Weights of a small mixture-of-experts language model, trained from scratch on English Wikipedia: a variant of Muon for the experts.
Below are experts of layer 3 (counted from 0) of a mixture-of-experts language model. Rows are named gate (a neuron's input weights, with its number), up (a neuron's input weights, with its number), down (a neuron's output weights, with its number) and show model dimensions 0-223. Each number is 128 + 24 x the weight over its row's rms, rounded and kept within 0 to 255. Numbers have three digits each.
Before each expert's rows: "gets" lists some tokens that make up at least twice as much of what it gets as of all text. This comes from a sample of Wikipedia text that the model never trained on. Tokens count by the router's weight.

# expert 1
gets: "-", "=", "|", ":", " (", " -"
gate4:136150144104126123149153135162156099108158140133124188168161136168126132107130140134097105111128131096110166176124126135121075098091127101121185172114145136150153127163144140134099119126125172114128129181116178133110118127096116167097153120131134120130160139165131162080133150114172130099095150163175129133169175129138111136153134128098110131118106091149136123107132145142146145153115087155101153131141112133109114121116128101095126105151146101127118131102140105121110118121120097130092114123126113073092152125095132141137203126169099128160171131099115131112125154121136164144089118085103118141099126106138118109141119111143114132145145175125174083128102112114130077146113
up4:134128114135183150149069148112116157137141172168129101092128153114110109122119119092139175108140135141136119127135140141098138120145142123169144128164124104136167107112093150163172126124137120128124071093077109131149090109111156145107116166112127123138137144097133125145140145121084129116134117101100134142126095135106121094134120104121103107147164136128150161133100122144112105111151144091110110097118092167110110144108121151139103130122129158131154184095108142149123136147091131151147153125128143108139123100159147091117088107085117131121144112117098138091133114155161104133169134201143115118113110175145095086138165147108138082100122092098108157183122168165114149097166
down4:144135155157140113108127189062149095134146115136089166078128134128192121129122158103129105091121098159091141167150136107158140114140122144125134096145110110125113138143156158081116206127105128135095098120090110172112122126140142141127152143149094111092209180126162166128130095133116109150148085116124164157121124183184115164154124131123103140155126101151116156136128103117125153159141153139109140131145159148108121106152134134118116138127163103124107102126116131090146163132131130150121128142122149180144146107104108155142133121144132153138109138131140096124131191112161104119162161142139143127142119123165146140182128146145154115150125141129114140114130124131124135111162

# expert 7
gets: "\n", "\n\n", " (", " \"", " was", "In"
gate5:138123113123165152130105138117110120101141166102166115149158125148163118084141150149162113143073122115099117116105138103118127152123140142099099135096109151125147150089146147128142160115173128135120111125070092103124101127118134065146165130128111164110105132114166158105140164119180193126150127157136140153119146120113126126140137121155159132154118096135128110149145145103135123135116128089133156122145082110162097132136134095140134108152143125162136083111180148128107090144118146097178122189137140155140101101115112059154107137156127127129083097113154157112123124131101080091132089146137090181169159106157160117124153119127104134131109156143099119130133142145116124116157
up5:128147091129168125100149089107145152161126118118121114133147120121188132078162127127157125206115106115087095123077113134144119152142143108110107155125144147151156128081098100168143142107143152149103149115063096132155105120102115109175140134086105087136124094125164167099142091103147158142136148101107101107142142118133137143152113127154128139161130121136171144141114127127108137152127131109159148137120157101157102127090151108141138119164181109140129099093137145120118141156128135077163097157130150177145133126162145097144119142123151107148070111106181176140110130133150084098132130164153143154132131103149111126136148114129154143124134135174146142137099137141135143116123
down5:105091111126149093131182113123124110136103159125137104104133137095137155124167139083106137153107132133105154135155146092136114138147139102119111149129131161144132150127143155138115154108135125070119106165123118129162075124094090101168072143119172113130120147138171116105184117126104119096096114148088155140136145127143113136123115105149176139156166150088102170120093149141168126117132134133112147132089111140149149162110161123128120152147133123127114146136100131080134096107144165042114103128115176109128125134095136116123124133137106152122132112116129152137109137135145140118118135168138139149129151082135126168097140127125105095173124148139155086216093096125134128124133

# expert 3
gets: " |", ",", "|", "s", ";", "es"
gate5:107109111158134157138129114159103176145122063143144149099104129111145107135092100130122129126109102106133168107125126146127102103103193158159095132110129146161123144113132140093164118113150081103133142119135147113092137154081137115072130103082157128104098146156152173167121139124070179158113135140129151143139114127135157142149109124106118164136125155145098126123170138141122139112127149170126099129152119135130068150130146094130105161123093111099175116092143114109137100171061128133102123115088114076101138072096103118122137147136131128148138133121142110109137121098134165108183137154119183143133151134113136145117144134105099151124139137134138130108129153121108144149153
up5:115114117118123143149115131097120138101167120114166112144127154128102132101114135151156123116119136153125120166121088120139136173172092077100142090125132090137127079118167155173154144131111144115118089074110123118139125107124124122168140130125091112175143154127104139120099150106203111117155119132141098125132144132084112107128169110154118138127085125098108145136136095131119137178122134084103157131122139118141209139124135144161125075135130137155108125153089108152106148112135097150142121108091158141147126175118182158103125114119180102133117138156139156141179116139152140152121155124162129124137094108169132144113088109134129111116123119089147099134128079113119140110167
down5:167128148130149138128107129116152108133094102161100124111131118110120132120112117145120157108146134074149156125155115144161121096123103166132133120144170133095108131117086123109085151119129172133143091107156133159154109113148133124182122116159128129127158112122109163118159102109136163181148111149103115151122143107110146118116110112129135156119149167161170113109107100161129153116124157147118122161082108108127123147115128136153110172165091101111159112101156139096094169091139132102071100193142125170119115110154082126139098096087116112147104113075173114158103145068129128116142124105089102115160098130182099125140149133125118130132139117160149130099142119134149138141095

# expert 5
gets: "=", ":", ".", " =", " by", "\""
gate5:111114107112123075194125132084136119133115120124108116159123154160090107161122111179130169102103129094125133161099171126101153110128108138096126108095154133164158167165125100088101137055135119134128137123109149088125170094185114169148132113112133122130143152115129098138138145131097120171129115145120139091110144157155110118057147085127144157128119130120156121131130125140135070136120129140148112131137141167127094100153131118129100094108100115114125136157100122098076170133097117161114129134138118123102128137166145124135083123141164105123131133167084147112152136129095164138119083119128140143137145113133112143114109128154165192091124110152131150103149110112111140109135
up5:135124076135164137125117151136143155124154120102161135093110104120145158084108119099138122121133117109160145139150072163150161126108161084123148116154136100101128122116107137143142138125133116156126078090145141126128113123105130124104143158109148086122132150138120102084129142180168157088150171095159109122121076153127108179144127138113135164141120124130086135160089145161130161105106108130118098114120115116126108180083126161109140166126129165133155143116136118121123096128097129160138116131158104159168160141097137155065144122133115142115115146120132122121126138166153153134137046157120131099099093151119085102112110135125142117165177127178126108121088139162112130133130
down5:145128149153128112112135112116148122116119149161120106121162104135123133140121131167084114095121114114142111126138114118125110150145134127132087150159148131112124105107093118099159134053123152163120116131119136125123155141121129113124096100161134138128096118092141172113118135117129123172174084133126130114118134124097135128113121098090117130102129109175144116080146140104119136137118092158144129142117105154121101124124135164121083119142111145128125124148089133131140135128185146131103117132153115108074125091123117123128099111136102102154107142106195139107154008120141108024158152096148111095122132139101142125095150140149126119118139136135115134121152147097107165097079

# expert 6
gets: " the", " and", " a", " in", "s", " as"
gate5:108149113096101122140132112121162120111178116122149160112106120123132116161139148115145140161151175113111144135126125139050130130160138136129143142116111110178146131124166101155118139165151149088116120113101084160062117122145134154088130143156121134168114137106096147096105114126099100124157126130144115122119188119128131125150124094151077091128116147151125112141085092140087169119104138177119128166168139113131093144137144149128148056095145122143107104135096122072118118111144099164151164144141125116168113120152142118111149118142097136130141130110113139136180081154095133140090097131127139131163174114145112156138174107135182121102124146116138121130106148127139127146135
up5:136105118125141116046172174107135118157136135112168143156135091084205087141192138122150125137180121137098115143154146122111127120097129139103132131139127120140134160150139126167114122164104165134141161147142146144143093126109098152109122142122148097179122107104122148133126136137124133105137154137170109144145140137124135142128145145134156133134106081185173115106126113143163142108131127111123093130141119103115116121122113078149117121133152154102107116120110142078113159120147120143188140148151160158120141158146096123092131151146113120143105129137164120115130137119152098151182096166168098089173146133112150134103148124123166123131130139080118132135179108142115142153170
down5:152182064163187129141132119155112152095155152166149111139142107114129116150087150177120114117095151132157134157098143164124112108136115108149111129122105135109117098140104127155124120129184140112091128128140130093123099118149131135161115120149101134165128152165192123125085139125150115151118116159146163131139149151090136145168110091111119097125124125114090111149083159110135122161109100116138163088117125108126100133114110100158139120107141139153098141134093121175189122166136116112163129106147103120127090148099112112117120133090115148094101149172120121139098095143104116151124158146159131137108135118110080180149132143103147095134164096147096146129134141162129116129175

# expert 2
gets: "\n", "\n\n", " \"", " game", " film", " rock"
gate1:146136132143136153114151095145142095037103115081114101123113102164144089150120144117094136127179117098115100135114131124129143116142119082083116140148152156144144132134124131130170097128107158139098129123119139112110093133131136113070129146121124135149115189135130099137110118085109130087109139085142135127152160160099123127138104118129166100104146094119131171089099124117152116152135134125113135141149104097123166089165156123113118128137127117154108125122130141102137133107092089115145161137107169100103119073124166111158138114110144107154115060098135114138138067136125102138110122115119180134111145142086137153137108142151136130131131142109104121117117162169169192156130
up1:142167157142129132113146106110117114063095144107103087081109121139132097170168132118092139155112117077138133103146120171158143107150125129097134154120118146135130155116117140107100105093118150127106173141097131088127120110128091110116140128102128149196157160127106089140138093082103159091085146137103144130108134145100126087137136096116135130146125146086145150112083121164125102119099143122138125146127116125126142096192129097140148145130113094121135135145166131123097136129104139154125151113127116120133083144116168139173147071123135150152139104118138126122119090157138119117092087136119162111135138138091123148172078110120152098111094086089096123132107135167122147140094
down1:119124151158122137102104114149132130125098142088117111138167119143128110130098138144089157133112119156133100153162118128136124147038110144102124109128204122109105140115093135137132150162154110130153102163149097100123134116113144121135126130137086092115102102157108134159116105119135158148072145143130126149132143129144141121073137119129103159139149139145117084083097155125121136133119165099130150134128149159144106146128106141133164137104154165138107158158102141102118153135097148145137117083077157102094162085101157176117134130120138139138144154136147121122125173103102103094138158087114148130164153123128165131119122149078148119090142090141172119075137124102162131175147